Weights of a small mixture-of-experts language model, trained from scratch on English Wikipedia.
Size: width 128, vocabulary 8192.
Experts: 16 experts in each of 14 layers, 144 SwiGLU neurons an expert.
Training: 407M tokens, 6442 steps.
Below are experts of layer 5 (counted from 0) of a mixture-of-experts language model. Rows are named router (the router's row for the expert), gate (a neuron's input weights, with its number), up (a neuron's input weights, with its number), down (a neuron's output weights, with its number) and show model dimensions 0-127. Each number is 128 + 24 x the weight over its row's rms, rounded and kept within 0 to 255. Numbers have three digits each.
Before each expert's rows: "comes after" lists some tokens at least twice as common just before its tokens as in all text; "mostly gets" lists some tokens that are sent to it at least half of the time. This comes from a sample of Wikipedia text that the model never trained on. Tokens count by the router's weight.

# expert 0
comes after: "1", "2", "8", "–", "7", "86"
mostly gets: "006", "005", "008", "014", "009", " years"
router:119154132132133145113129117124141120106125144159155142127131123156135131117138119124147128096121093123135162112150137133114112136144157092153167165130132143130146146131105075154113142105104138138172144176116097150110131106122090088173134077100178097178124147093136106110114183082086131155114138124087142103108125135093143122085132135125168145148097144124128113152151147122092162194147
gate0:123122076164132143111152095106180126116106131150096140138158092194148132116077121084138108116159124088107134124155114124140141130123135106097119113135156136088105107069090110138122106110100131102137128099095170128090116118113097109132151152120128116133101128078100133148131122136113120130177115127121118108095151155107141134154170155148096155145082134119138127167083134144149126129102
up0:200153147125150147111144168177115138134126139110136071142137159064082114167153162103120123135134086149152121129140121135119163182117119121131125110132108110099121158135121136112162168146124135140100078105150126095125092112095118101163111149145142143085152111107133131089134092140125141145129119115139129116139145140147119123171104112154154134099108115135181120120073131144126135159124
down0:082114142130135140151108151107149104097117125143127157138137140160185143060095094147124174120098178131121118104134107115151121100132124092122122133144111171108130081139125148114088078107112096112191144123098121149138158170147145147120114136137103112148111124162142110177166149103128129114129133168114138155138096127140105156105156118098119135130102131094106125145170106144108128102132
gate1:125116169161069097080152115160119115091138145148170093142158104135124154121107165126097142116126147111117097160153174099091152170139134132118116158075120179106158149140131119143099091129126106152135102112115088116124124151121086153136137154152146133166126137122137119095174151172143128136117138118134129157130161122109143149105116158128115104146110114100141148098096154115108178135135
up1:078142106143176113154124152130133162122134150127141158151130150157123103098138130149141152120160182160120185137156109117129144104106127092110144106138163120159125117093141119115177148113130167143100117121138140158103120134128119095109110116162119099121126137108085156105100094140085112109127107120143154084156126119105118149177103125153098128084157087140077126120147121085140100149098
down1:091140096154161116155115157103141102110094117147130175137085190126121133081136109122150163099145150156137174091118107127123150119088142130123144130133180149158122100094110088110159171128146154148141128086128163127126123150147110123126102139134119150148114149114133151129071094147075105115131109103110168114098138116109090158148086124118150118111145107119097129129110104121122109157138
gate2:102133106166089098105118127141141109152158091107156095168131140168121118116104103155166138125122117133107117142138140098097143136144139155122118186128134138147141103125087122125148131099143116138138111106127126094127077110101137156097143102120168121171143144131100127126123123115118120111139139092157163147089149104123191110132080092150178177134119120139151115138173143117092165089161
up2:162162180156129164135138142129133160134120144135071123133124127125138157114149128150086174139137116076146149102116144134127126108111135092122073123165170147136142129117109134127150090140110138116110102137129141153126158118163103139122126137147124117088101095143161142114118125148127076091138169096105094125112129116133136155115124153159154088125119076120178128047129127156103138142130
down2:153118168137078147146143149109093118099101102150093151105120096107121125121171161151085151141148139104138132105128133152155110094132131117120105092153125135114151136093154140106150112149105143104132140169125133130128163132161103114125145179140091149087150126113154165130123139131158115123160155127122106146175146099117078160110131117127153086110169120079166113086100128155094109152114
gate3:164138152130132102128163129131148102138167089136135071106107126164113125143130114120120093107122130152126096144128140150111166130139117079110077090122162140078143127088165128133141176122128114176097131135147148141113168151123129191172151166101159107134135139088122153126139145103143144125121160149125138087164139147137109129179094123151118117100087145102129135122110112121109113118095
up3:155113144089112130113114145128136107129097144107149141098184128129115153147117160149156128125124133138155095156094125120103154139143105154132148100107165132131091130127130117119108114173160125108161107167147126126124144135147053153171120139131177155109121128146076131152147127111135138152096126145138138179150155096137123131154147142097117135136089130082092091136144119085066146160153
down3:153179140178130121137171116110144119151162121146125082111105098136111107131117101131129101118127120162137129106136134122147127165137116106094057104133127146101144131088173131088143155108125094150132137143151141131134135133111147179150125136115148145142107139077130127142127170135158164134150164131085134111153126158140118123167078126158130138100104130128120114146095063135121142098070
gate4:111090128146152105103084158125095148125097126109146152073127106089121136105136131162115129144139113103104146130099101116086141117119114113135121169117165116139128120150112160109131129064082137133144165129100098153133096116104104178086139127095160107169089127136140135114100146101125110133141062091111122123133152134119166155125139119130149079131128087132143142161126133118083145153145
up4:137144165076125131158132132132176156091150107118130182154141134143117107111137161094134121110084143141153157100130124156139118118118120174178128126126153118122142140156170081147181146126127177161078127131144136120121132153084179129154154170138131136122156143119135114180159143081165112136122124099128113142124134143131130113143141140121121144087104100156144082125134113106144094145114
down4:122140136105103093142141105128158120113149139085133121139138134164144111100147134088169121108101153132152141118135099140116102132147093161161104135131172160137133142161174087135158141138185141098093170161091178116093112145118150113115141121117141115128131083092135105152132146134150124114168151130147117145105132148105124087120140123094059127095118110102124095098102092150156146111122
gate5:102105107135157140063102103106178153142146150113128135132111159085102148163131162140118093125112142113103140112101093114154148122134116161106125115168137141129149091125154098113132141129111152095130133126172156117113151178107155102106114171090132163093104095144127166163149140090138148135150147161100093152111107144106137123078091142159128113135138105123118115125114153130144124081098
up5:116114104124112140183184137138146136101125155090126094079133125149112094165107131125135123149141132101171131104147136114110128133133170136148184094105079161153095143156116156103121144118104095145140134129120128113130124111127134131148138121139163121119105115191116125089127124154152116113152074158147155138116162105120142186120128153134109072117138107141101126136106165143160152100091
down5:155148129127083101197141149100095106154128091121133151106124121156116128119130126133127120116172118127156082130137138139126095130125155101134193138071138121154125145098120176138130123110134086133122110144095096161131110084110108166178131118165139090156136163111115098079112110143111106139109124114167167133126155122109128156144155119109131128122158126107121121123104093100108115177146
gate6:088145125140128085118126113105126155180095131103180155131105138114111140144149141111125105091149101142106160112109069133138147152131129070096128154131123116095123106143094111146121114101105110104134147138126098113143115124126106165100135130102109117127130136156131140124124140176145123128126149134074140114118132162169159097116080156109117125191128128167094116112162150178099145178122
up6:131116106157129167139149116088076133087143148104100174090093141129142135131132094137148086133099102152105092108087098116119079176127134123106115144177129179148131117114116097106121116120113132144144165106101105121150132152079151095106088106125159111137131128104133171151121151122143098161088147129127153165158142152156105157129157155118149143149140123136147141127156131146132102110101
down6:152134128123137150143152128077065136099134144113074124075111114156139122152156076147144095133092108134094071117124111109110113187129142147121128113161112183134129144148115114123116109132113128130126157122118120115129151149110149112106079109121147123164120147133144170120123164109132080143092154131159136172156113141143075167131121136115165134117147125155154172115130152121138106119118